Experts of a small language model.
Size: 11 layers, width 224, vocabulary 8192, 32.5M parameters.
Experts: 48 experts in each of 9 layers, 80 bilinear neurons an expert, 2 picks a token, a softmax router, a shared expert of 64 neurons.
Below are experts of layer 7 (counted from 0) of a mixture-of-experts language model. Rows are named gate (a neuron's input weights, with its number), up (a neuron's input weights, with its number) and show model dimensions 0-111. Each number is 50 + 12 x the weight over its row's rms, rounded and kept within 0 to 99.
Before each expert's rows: "gets" lists some tokens that make up at least twice as much of what it gets as of all text. This comes from a sample of Wikipedia text that the model never trained on. Tokens count by the router's weight.

# expert 38
gets: " the", " |", ",", " in", ":", " of"
gate1:50 73 59 58 46 57 66 66 37 60 25 63 52 38 65 36 39 44 81 49 58 37 52 47 57 50 37 30 57 36 36 42 60 53 56 47 57 66 45 57 53 35 44 51 79 41 65 35 43 45 43 37 51 47 60 61 56 42 46 53 48 63 50 23 58 43 61 38 39 58 54 44 47 35 43 53 60 41 57 55 51 41 42 68 50 49 41 30 67 46 39 60 66 46 51 50 55 59 61 59 55 53 67 51 44 45 48 63 67 26 50 49
up1:47 52 48 54 79 73 29 51 60 33 50 28 42 54 35 43 49 61 47 69 44 53 31 53 39 62 47 47 70 58 56 45 61 56 49 38 62 51 30 71 58 58 49 54 72 44 39 36 58 45 40 44 49 28 60 52 77 39 40 68 32 72 62 50 39 46 55 55 56 26 58 58 36 38 37 48 45 51 47 46 47 66 71 38 45 54 35 51 40 52 73 35 59 68 28 47 61 62 52 51 33 24 35 33 42 51 43 63 26 62 41 39
gate2:50 58 66 31 59 42 46 59 52 36 43 62 60 52 33 62 51 60 50 47 60 53 49 67 33 63 52 54 51 40 48 40 78 53 57 31 52 54 61 41 45 41 20 32 53 33 65 61 53 57 37 57 38 54 41 44 41 56 57 61 60 67 51 60 45 31 41 45 39 52 65 50 64 47 56 69 26 45 41 59 46 62 35 52 37 64 38 59 31 63 62 38 53 45 59 52 41 52 35 77 59 48 47 49 40 59 32 43 70 49 37 42
up2:54 83 51 55 68 38 63 47 34 60 44 64 52 69 52 37 35 44 58 43 63 58 64 60 52 36 42 43 48 30 59 35 51 43 45 48 49 30 43 55 38 62 60 38 38 60 45 42 42 22 55 41 40 52 67 43 56 36 38 54 47 36 60 67 30 44 45 55 62 47 65 49 57 67 48 52 39 64 31 35 65 63 61 55 55 67 75 58 55 52 60 66 32 17 70 63 47 39 52 40 55 80 55 52 43 46 58 38 50 43 51 30

# expert 5
gets: " of", " in", " to", " the", " at", " from"
gate5:37 48 70 45 83 78 50 59 49 57 54 46 59 70 43 58 53 62 45 38 62 34 44 56 57 51 45 49 50 50 28 58 42 60 61 43 69 42 61 39 78 65 37 71 38 40 40 66 62 48 57 52 48 43 34 54 49 59 44 60 50 65 72 48 49 57 50 58 33 39 38 27 50 47 43 53 70 54 47 46 32 57 41 41 60 53 46 49 48 32 39 42 45 39 32 38 46 50 32 63 46 51 53 57 65 51 54 62 49 52 46 52
up5:59 34 39 70 22 38 43 59 55 41 50 57 33 35 38 46 43 42 57 70 25 66 41 46 62 53 71 55 44 34 42 50 52 47 34 52 42 48 31 52 35 46 60 25 58 66 70 36 48 54 38 45 47 49 54 46 63 53 45 49 65 38 35 63 44 61 30 48 74 56 43 58 51 49 52 55 41 57 67 65 77 41 58 46 21 59 59 16 43 56 55 49 63 66 56 51 46 42 68 50 46 53 46 44 47 39 46 42 64 45 51 40
gate6:50 36 48 47 33 42 64 74 55 48 34 40 52 56 49 59 64 57 57 46 19 42 34 53 45 53 57 46 48 30 46 35 55 57 65 66 44 63 61 56 56 66 40 49 51 58 30 56 33 14 54 39 45 33 50 55 30 41 66 62 32 73 64 65 53 48 41 62 41 45 63 59 37 54 46 38 43 65 31 49 58 47 53 65 28 45 76 70 60 57 74 49 79 66 55 36 64 34 45 43 37 38 45 65 51 47 46 41 52 52 48 58
up6:54 56 57 41 78 53 66 45 59 40 72 47 52 47 48 48 19 60 42 50 72 37 39 31 50 50 43 39 40 48 54 54 55 39 25 39 50 38 64 39 50 56 66 36 49 47 40 44 72 55 57 65 52 50 47 53 76 60 49 50 63 30 41 60 40 48 41 49 55 68 50 59 56 27 51 69 48 43 49 68 49 62 60 35 43 62 53 64 24 38 30 53 40 55 55 47 47 59 53 36 37 58 42 44 56 58 36 62 44 49 53 55

# expert 2
gets: " Th", "at", "op", "if", " th", "9"
gate4:43 45 51 53 56 53 42 41 64 59 45 47 68 55 45 57 63 69 70 49 65 37 62 44 36 51 23 49 63 57 46 67 45 67 64 77 46 34 46 49 47 38 32 45 61 47 36 60 43 32 35 40 55 57 34 57 53 59 68 62 43 46 54 40 46 44 48 56 64 49 60 48 41 41 56 86 38 55 58 45 55 37 60 39 56 69 46 44 57 47 29 39 46 64 57 52 42 29 41 52 62 36 82 48 47 59 47 49 32 49 58 68
up4:45 55 54 79 32 50 64 70 31 47 24 75 57 62 45 33 79 65 63 26 49 54 44 54 56 50 69 32 46 69 71 60 48 35 55 41 71 54 50 46 45 63 60 49 62 68 50 52 50 31 39 59 67 60 48 55 44 58 69 31 53 48 69 48 34 47 70 41 55 58 55 29 55 55 61 51 64 43 47 53 47 41 49 47 62 54 58 62 34 61 59 70 46 42 65 47 36 28 55 35 44 36 36 44 53 45 67 59 65 68 30 52
gate5:64 59 53 59 63 50 28 49 47 64 36 53 43 35 65 52 52 70 62 46 29 40 56 41 68 36 65 51 36 42 78 52 24 57 49 59 35 44 53 41 28 62 61 68 51 64 82 67 44 40 38 40 58 57 47 45 57 68 39 65 58 60 58 44 57 50 41 54 51 41 62 25 45 49 81 56 56 44 80 51 48 61 61 55 77 52 36 50 58 41 50 63 47 49 63 53 37 48 51 42 49 77 60 46 28 60 47 54 24 57 72 52
up5:60 47 58 30 57 50 48 25 49 57 52 32 64 65 64 24 52 55 42 43 44 50 42 50 53 49 47 44 60 57 60 78 38 56 34 64 36 53 45 38 29 54 40 62 35 36 54 69 56 44 34 33 42 51 53 77 37 55 28 39 63 62 64 45 55 50 65 49 52 30 44 65 42 56 46 50 45 48 78 42 62 74 51 54 67 72 65 64 72 74 58 50 62 55 66 48 46 55 51 57 44 41 67 36 45 39 45 47 46 76 58 39

# expert 17
gets: " (", "–", " ", "/", "-", "("
gate8:51 58 26 55 36 59 54 55 66 45 43 51 44 46 37 67 40 72 51 49 77 61 48 51 53 55 46 51 42 75 66 64 47 58 58 51 43 62 44 30 65 66 39 47 41 35 53 51 35 50 58 25 46 47 46 47 53 50 45 47 52 51 34 35 59 37 51 55 50 54 42 71 43 41 68 46 65 54 70 47 59 28 36 59 44 72 49 53 54 39 59 58 55 36 65 53 57 63 44 33 49 49 54 34 47 50 54 69 40 77 51 51
up8:45 65 36 57 53 64 55 35 47 49 47 70 47 70 23 50 61 51 45 62 35 50 56 37 51 59 55 68 61 57 60 45 63 47 56 38 70 33 35 59 68 67 69 61 35 40 30 50 51 39 58 38 30 66 55 51 60 44 49 44 37 71 34 67 34 54 56 53 39 23 38 47 57 71 58 68 49 66 52 64 25 41 54 50 46 38 29 43 51 50 52 50 46 57 64 39 44 58 51 47 66 38 44 42 67 57 54 71 59 47 64 58
gate9:54 55 53 55 70 63 62 47 71 73 52 48 59 67 33 58 71 48 54 41 42 40 40 37 72 63 55 38 37 44 66 58 54 64 54 38 58 54 33 43 45 28 59 65 57 37 54 42 59 55 21 55 56 55 49 84 54 72 64 58 50 33 33 43 39 68 73 37 42 52 53 58 40 25 49 29 47 32 64 49 63 48 61 40 70 59 45 46 66 74 47 46 36 76 30 49 56 56 46 47 62 40 47 53 45 38 42 60 65 43 57 62
up9:46 67 49 53 43 92 54 35 67 34 53 73 51 28 48 56 35 52 31 69 25 70 49 59 61 54 74 42 44 60 57 58 52 61 40 45 58 28 45 77 44 59 35 43 53 31 57 41 36 70 46 51 50 63 71 52 39 43 40 66 44 35 73 40 52 38 40 58 52 46 47 47 46 70 46 41 54 49 49 33 36 48 35 60 24 38 29 56 56 56 41 59 41 52 42 63 55 51 56 63 59 43 66 80 42 42 51 50 47 42 45 40

# expert 15
gets: " p", " the", " first", "th", " a", " second"
gate1:34 61 53 65 56 47 47 57 40 50 40 47 74 57 49 51 75 36 33 56 62 53 43 38 59 39 62 40 63 41 58 55 53 46 43 49 42 47 62 28 36 43 36 56 48 54 55 19 40 64 51 59 59 59 51 37 51 55 73 60 33 51 54 54 49 44 43 54 73 58 33 48 73 23 34 43 76 75 56 65 46 44 52 52 48 63 37 56 47 50 58 46 76 58 66 10 40 51 45 53 36 49 45 51 54 64 39 19 64 38 43 48
up1:65 74 51 44 65 44 42 43 65 57 51 28 45 60 64 56 56 32 52 47 57 62 42 50 48 45 66 45 62 59 48 72 33 52 35 42 55 51 49 47 59 69 29 58 70 67 55 38 47 33 45 73 50 58 57 53 24 66 61 33 57 53 40 62 59 40 19 32 36 48 42 49 23 49 67 54 53 39 54 50 63 58 30 58 57 47 45 25 46 58 23 51 55 50 36 22 46 48 57 57 44 50 39 50 24 51 51 67 49 50 45 56
gate2:72 54 59 43 81 74 47 55 39 45 53 64 63 49 70 57 24 57 54 51 65 35 59 61 57 50 35 42 58 63 50 53 43 50 45 44 34 66 54 75 39 38 58 57 71 45 54 43 66 63 55 29 48 58 67 62 55 34 51 63 85 68 52 59 58 47 44 26 25 30 48 38 66 69 52 57 48 51 57 46 48 32 50 35 37 55 43 51 22 48 49 66 64 51 52 59 35 44 33 43 60 40 67 55 46 42 53 47 54 69 47 55
up2:45 49 36 51 50 52 60 72 52 58 37 81 43 32 42 49 47 50 50 52 62 51 70 55 42 60 60 53 66 57 78 66 68 48 48 47 59 55 47 46 52 74 46 47 36 57 19 72 55 50 57 60 45 36 47 64 52 59 46 70 63 65 51 44 64 64 32 33 47 20 45 36 46 37 59 48 51 61 43 66 59 67 79 72 52 49 75 38 57 42 54 61 57 58 43 50 45 37 62 59 63 65 52 50 63 42 56 48 46 46 51 43

# expert 34
gets: "1", "2", "3", "4", "5", "0"
gate1:74 59 46 52 72 66 31 65 65 44 45 28 50 35 42 43 65 33 53 44 37 56 47 62 60 34 51 37 50 63 52 41 71 36 65 49 38 66 56 60 56 63 35 55 45 45 29 63 64 40 32 48 52 41 59 69 56 46 46 48 66 65 53 66 70 36 51 65 53 24 50 31 53 63 54 54 45 64 63 51 49 68 29 64 65 41 79 51 41 52 69 37 45 46 41 48 64 50 43 51 44 75 44 44 50 37 26 45 41 57 53 59
up1:70 33 60 59 50 79 44 71 72 55 52 43 52 37 43 52 63 34 36 42 50 56 43 50 52 34 63 39 53 48 45 50 49 48 64 50 36 64 38 69 44 66 41 45 30 36 07 48 61 34 35 45 73 52 52 64 54 29 32 38 54 41 40 57 75 52 31 78 61 28 44 48 53 56 63 45 47 61 56 64 40 76 34 59 72 43 72 40 57 44 55 44 54 51 44 38 64 51 54 57 46 61 39 41 48 44 45 48 44 64 36 68
gate2:56 53 68 57 54 59 44 40 37 61 77 41 64 45 48 48 41 45 49 25 35 56 29 36 59 25 45 56 45 60 28 39 46 70 40 48 49 37 51 42 54 53 58 58 55 46 67 52 43 46 36 52 42 47 45 33 67 56 49 46 57 39 59 75 49 68 31 41 69 47 49 36 34 66 32 26 52 59 71 51 73 63 61 60 58 43 50 50 63 57 59 64 53 47 55 59 44 34 41 35 49 46 29 49 73 44 27 53 47 49 41 58
up2:49 51 44 50 35 63 63 52 66 45 45 56 42 22 35 66 40 40 50 62 57 43 40 51 40 66 59 26 48 72 52 43 58 54 54 83 49 58 53 52 54 45 41 46 48 28 50 48 45 51 52 56 41 33 29 70 29 60 43 68 35 61 52 49 52 66 67 41 54 41 62 73 52 67 57 48 42 44 43 68 22 49 58 53 56 48 61 43 58 41 46 52 41 43 36 46 57 54 37 42 56 31 62 49 27 34 47 67 43 41 61 27

# expert 42
gets: ".", "\n", ").", "\".", ".\"", " &"
gate2:50 45 72 19 29 76 53 29 52 59 35 44 60 47 35 51 65 52 32 61 63 47 48 51 51 34 52 44 49 60 43 55 52 54 53 55 86 46 53 53 62 70 62 51 55 34 60 55 68 66 64 51 42 42 60 64 47 64 44 46 39 50 61 47 28 54 41 47 37 28 48 56 64 31 26 54 50 41 47 66 48 57 43 38 33 48 61 50 61 53 48 63 50 50 52 48 59 62 46 49 43 43 46 37 41 66 50 29 52 79 43 66
up2:37 55 55 51 31 51 26 61 46 58 68 56 47 57 41 60 31 62 51 51 62 28 63 51 39 50 57 59 31 49 63 42 42 36 57 75 39 53 45 65 50 68 59 48 30 48 30 23 56 56 60 43 64 46 51 58 75 41 38 27 49 57 37 42 36 73 55 57 37 35 89 35 40 57 50 65 56 65 50 58 30 57 53 58 55 40 63 63 37 51 62 52 59 67 36 62 69 24 42 78 49 53 69 28 46 66 35 58 65 52 15 41
gate3:54 64 49 68 35 52 53 53 42 56 42 49 60 38 52 53 29 65 72 36 66 46 64 32 49 46 39 47 34 57 38 51 41 61 58 43 77 53 44 38 25 60 47 35 50 54 55 49 62 45 49 48 20 48 65 28 58 46 61 42 69 36 53 52 43 37 48 73 47 51 62 62 41 40 47 55 47 24 52 56 28 13 54 51 61 39 35 56 31 44 49 46 46 72 76 51 29 39 53 38 40 54 34 38 51 55 44 66 60 48 57 60
up3:45 55 49 65 57 49 47 37 68 84 60 50 80 86 54 62 70 36 48 58 43 43 47 61 25 44 85 41 50 56 45 38 55 43 38 31 51 59 64 47 50 32 43 66 56 60 54 52 54 43 44 59 47 51 34 55 56 41 43 44 48 34 43 62 33 51 47 54 43 68 49 46 58 53 58 32 31 54 55 73 56 80 77 75 48 61 45 48 53 58 52 70 42 55 54 59 43 48 51 59 25 48 59 58 68 14 54 55 69 30 57 53

# expert 26
gets: "-", "\n", ":", " Sub", " sub", "–"
gate9:47 37 42 52 56 48 58 41 48 62 47 48 45 57 39 40 64 63 43 41 62 62 41 49 46 42 55 42 52 42 58 69 66 53 39 63 26 35 57 36 45 58 24 43 43 54 39 54 54 54 30 31 39 37 51 35 82 75 44 60 43 50 38 49 45 43 49 54 57 41 40 33 67 51 85 42 50 48 44 53 53 37 37 60 53 41 51 57 47 71 52 61 41 43 50 25 50 47 61 29 35 68 63 59 59 45 64 52 80 53 36 53
up9:54 44 38 70 47 48 67 41 56 35 57 50 59 39 40 58 63 61 53 65 55 48 45 39 46 47 49 53 39 41 55 53 51 39 62 18 60 41 43 48 49 43 35 38 50 34 51 44 67 23 61 48 37 66 39 61 64 64 64 46 51 32 56 70 61 66 50 49 40 57 36 56 32 65 37 43 41 43 58 71 35 53 50 48 42 46 71 63 41 77 54 52 54 68 50 31 32 42 53 32 64 33 49 43 36 47 46 34 42 48 51 72
gate10:38 55 50 53 68 57 42 82 62 60 63 59 45 54 61 33 45 34 68 23 65 35 54 66 32 75 36 42 70 25 64 63 40 48 53 45 43 76 30 43 45 50 80 41 46 40 36 56 61 53 46 50 62 40 69 51 58 67 57 30 25 69 36 55 73 55 53 52 58 54 25 56 47 53 63 64 36 62 41 43 40 62 43 46 58 57 77 40 55 60 61 40 44 39 38 58 60 31 39 60 35 60 47 41 43 52 46 50 37 27 48 65
up10:51 66 61 63 50 52 46 48 49 72 44 50 57 48 83 46 55 47 53 66 66 44 42 59 59 48 45 41 54 47 57 39 52 49 71 55 34 29 64 46 50 56 48 60 46 49 59 53 46 59 34 57 43 77 36 37 68 46 75 48 60 65 69 36 62 49 57 43 73 68 52 47 55 63 47 52 61 50 44 34 51 58 40 40 43 57 55 68 38 56 71 53 46 77 40 56 62 60 41 46 71 64 68 58 27 44 50 41 61 36 46 16

# expert 32
gets: "0", "9", "1", "8", "2", "7"
gate2:34 51 59 48 56 58 66 55 40 33 35 61 59 61 69 47 42 50 58 47 31 57 65 63 42 63 62 40 28 22 47 58 61 23 41 44 60 45 50 36 44 52 52 43 46 72 48 49 62 54 46 54 45 37 38 42 46 59 37 49 41 68 43 78 56 53 52 46 59 55 50 53 64 57 65 48 56 39 44 52 73 43 54 48 66 52 45 55 51 66 65 63 61 42 49 29 74 58 59 46 47 66 46 39 52 68 71 53 59 36 79 25
up2:57 48 55 45 41 35 48 27 56 65 47 65 42 53 70 61 39 46 39 63 63 49 59 44 68 28 48 60 38 52 42 43 62 46 41 59 58 48 40 44 35 47 45 65 55 52 34 38 58 58 32 57 36 53 68 40 47 52 46 34 24 64 41 20 36 36 52 41 58 34 44 42 54 46 75 44 62 73 46 37 56 58 56 52 59 43 48 54 64 64 58 59 56 41 40 39 67 55 50 52 51 42 50 38 35 57 42 68 57 43 60 58
gate3:64 51 56 58 40 40 41 69 43 50 25 43 38 33 63 42 55 49 73 55 49 30 55 46 41 46 50 39 55 64 64 49 56 66 48 35 65 43 53 69 50 48 57 55 65 77 46 77 60 40 53 46 39 38 63 53 61 38 51 57 67 58 41 62 51 69 38 56 54 42 42 41 49 54 33 65 61 24 46 46 45 44 41 34 69 46 70 51 32 32 29 49 24 48 61 27 65 37 56 43 46 48 42 48 48 52 46 69 40 60 64 19
up3:65 55 58 37 48 42 44 68 60 38 60 52 44 53 49 49 48 69 43 57 47 31 41 48 47 44 53 43 47 66 62 43 52 65 62 41 69 39 47 49 63 45 63 75 69 41 62 58 48 41 60 32 80 22 47 57 31 42 57 53 51 39 42 64 37 44 36 50 44 45 57 71 20 57 45 32 61 48 58 38 29 57 69 75 48 40 26 60 53 48 49 46 47 38 62 42 52 55 49 57 39 50 44 50 49 38 46 68 63 38 42 57

# expert 13
gets: " t", " h", " T", " st", " sc", "p"
gate4:36 69 39 60 63 55 55 55 47 37 78 63 50 47 57 56 47 30 56 63 35 80 51 29 31 60 49 51 53 42 49 64 57 34 40 64 20 45 61 44 80 52 51 53 37 53 63 43 35 45 35 51 58 38 66 44 45 63 54 48 51 52 47 60 52 56 52 60 52 68 49 69 59 57 64 59 49 58 53 36 46 43 55 47 55 61 28 46 50 43 47 42 50 35 43 57 44 55 54 36 75 37 67 34 62 77 44 31 50 62 47 44
up4:51 51 50 37 43 37 54 58 56 44 52 53 24 53 47 64 57 41 66 60 26 70 49 34 44 43 66 55 64 66 46 58 52 35 40 40 44 74 53 46 59 37 47 48 54 50 49 59 41 87 39 82 65 44 54 47 67 36 45 55 71 62 49 47 60 44 74 49 42 56 54 41 69 41 78 43 39 58 49 40 40 57 53 46 80 43 54 24 53 55 46 21 56 46 52 51 55 52 72 53 66 31 57 43 61 47 36 50 49 60 29 64
gate5:32 51 80 47 66 57 43 52 36 46 29 65 48 69 55 45 43 54 49 55 48 36 56 41 61 63 47 46 67 59 41 46 38 72 54 64 49 39 50 25 50 57 50 78 41 51 46 47 40 54 47 70 54 57 58 51 50 70 47 44 50 83 45 38 45 42 57 60 58 12 72 46 28 31 26 61 62 47 36 55 65 58 43 51 57 45 38 51 79 47 63 49 67 60 59 39 69 40 52 42 45 38 51 45 46 71 61 49 38 39 32 39
up5:27 55 40 57 60 44 56 66 24 43 46 34 29 49 42 68 62 43 34 45 51 56 38 53 53 66 46 52 47 52 64 43 45 40 42 55 62 43 46 45 45 50 63 47 44 82 49 56 49 47 78 61 55 46 39 26 41 24 65 47 55 48 46 37 45 59 49 52 41 52 43 61 60 24 48 33 64 46 61 60 58 63 31 42 51 74 47 82 63 64 73 57 32 42 64 47 45 41 48 64 49 39 37 47 45 48 50 41 51 60 48 47

# expert 35
gets: ",", ";", " |", "),", " and", " –"
gate2:38 48 46 55 41 37 41 51 33 31 69 44 71 58 49 54 40 30 49 26 48 47 59 40 64 49 59 53 47 54 58 32 40 22 26 47 53 67 53 74 52 55 60 57 49 42 72 83 48 49 44 58 34 60 35 57 27 68 62 63 39 36 53 51 51 63 53 45 40 43 47 44 69 48 38 51 64 55 60 63 50 48 45 50 48 65 72 63 80 67 43 54 49 51 65 55 44 58 24 56 44 47 59 36 58 31 61 43 47 53 48 73
up2:60 57 46 48 42 71 52 42 63 60 55 37 58 64 59 51 53 62 09 52 70 36 46 45 51 49 54 62 49 74 47 51 63 54 38 58 54 55 47 51 37 69 57 44 67 77 64 63 53 65 37 61 31 46 42 49 40 49 68 28 37 32 19 61 50 53 61 53 34 50 56 58 39 54 45 57 47 38 39 42 66 50 73 34 49 56 58 75 36 39 36 45 53 51 63 49 44 45 55 56 72 55 70 48 66 59 54 44 38 66 47 52
gate3:34 43 49 62 49 37 52 39 51 27 49 56 67 65 52 28 42 21 58 48 55 43 65 53 46 62 80 42 58 56 39 73 38 29 59 50 66 76 41 50 51 41 41 46 54 60 56 46 44 27 55 38 44 44 38 73 46 55 53 55 57 65 60 63 68 58 19 43 60 58 27 42 48 41 61 62 62 52 49 43 65 61 35 72 55 34 51 51 44 48 49 55 57 45 37 66 53 52 37 54 60 49 56 50 42 80 33 39 53 46 44 40
up3:66 47 52 67 64 56 54 55 40 41 56 51 47 49 49 41 59 47 45 34 46 66 45 34 48 48 57 43 52 53 40 42 61 50 54 52 66 46 81 53 50 74 48 49 63 45 46 72 51 58 49 58 29 53 57 36 59 40 41 60 66 34 52 53 43 63 59 49 45 48 50 31 40 56 56 46 56 58 41 27 48 36 54 52 44 47 80 69 45 63 34 39 65 54 40 50 48 53 27 29 21 41 67 71 61 68 41 44 46 53 42 44

# expert 37
gets: "'", "s", "’", "(", "ock", "ism"
gate1:52 73 58 52 64 56 43 59 44 44 59 22 32 64 46 52 41 70 61 48 60 36 56 39 37 60 51 24 42 47 55 34 32 63 60 44 53 33 61 31 36 65 51 50 35 41 68 53 41 52 66 50 64 53 43 35 34 41 39 50 37 31 56 51 63 51 62 54 71 39 35 59 63 42 71 45 65 68 62 44 52 52 54 36 48 46 41 36 47 52 38 53 52 37 50 51 42 51 42 58 45 69 47 15 56 46 33 42 60 35 42 50
up1:39 49 63 68 44 77 24 47 88 40 45 43 58 33 49 56 62 68 42 40 52 61 48 50 52 45 52 55 56 63 53 48 64 34 28 49 42 54 59 48 42 41 41 40 64 48 47 45 50 41 51 32 30 61 42 71 62 68 45 59 37 71 48 40 36 58 64 65 47 43 45 42 48 43 52 50 66 39 46 89 59 59 38 59 68 63 49 76 48 79 55 50 43 64 39 55 32 44 61 72 47 56 68 49 67 43 45 40 77 37 73 69
gate2:53 65 55 61 35 37 60 61 71 61 63 46 44 53 43 35 37 36 42 45 36 46 46 51 50 59 42 39 73 44 53 47 56 67 40 48 32 66 66 40 55 46 50 59 68 58 53 41 39 62 49 93 47 53 58 45 22 45 63 65 61 48 63 69 52 48 35 31 47 43 55 41 63 54 46 37 31 83 38 51 65 38 57 52 56 56 42 44 50 48 39 65 51 50 51 29 47 73 47 64 51 44 53 29 55 43 43 52 36 31 66 43
up2:31 39 75 50 60 38 64 29 38 40 51 54 52 54 55 55 20 68 31 51 62 56 67 40 49 55 45 45 55 70 40 66 52 44 47 65 65 40 34 50 58 45 63 53 25 64 55 30 70 26 63 47 56 45 49 49 69 48 53 42 32 63 52 48 54 60 61 55 54 47 47 57 38 53 34 43 42 60 42 35 46 25 65 55 48 48 53 40 51 62 45 46 80 35 45 41 55 56 16 45 60 50 82 35 51 54 52 54 27 45 43 64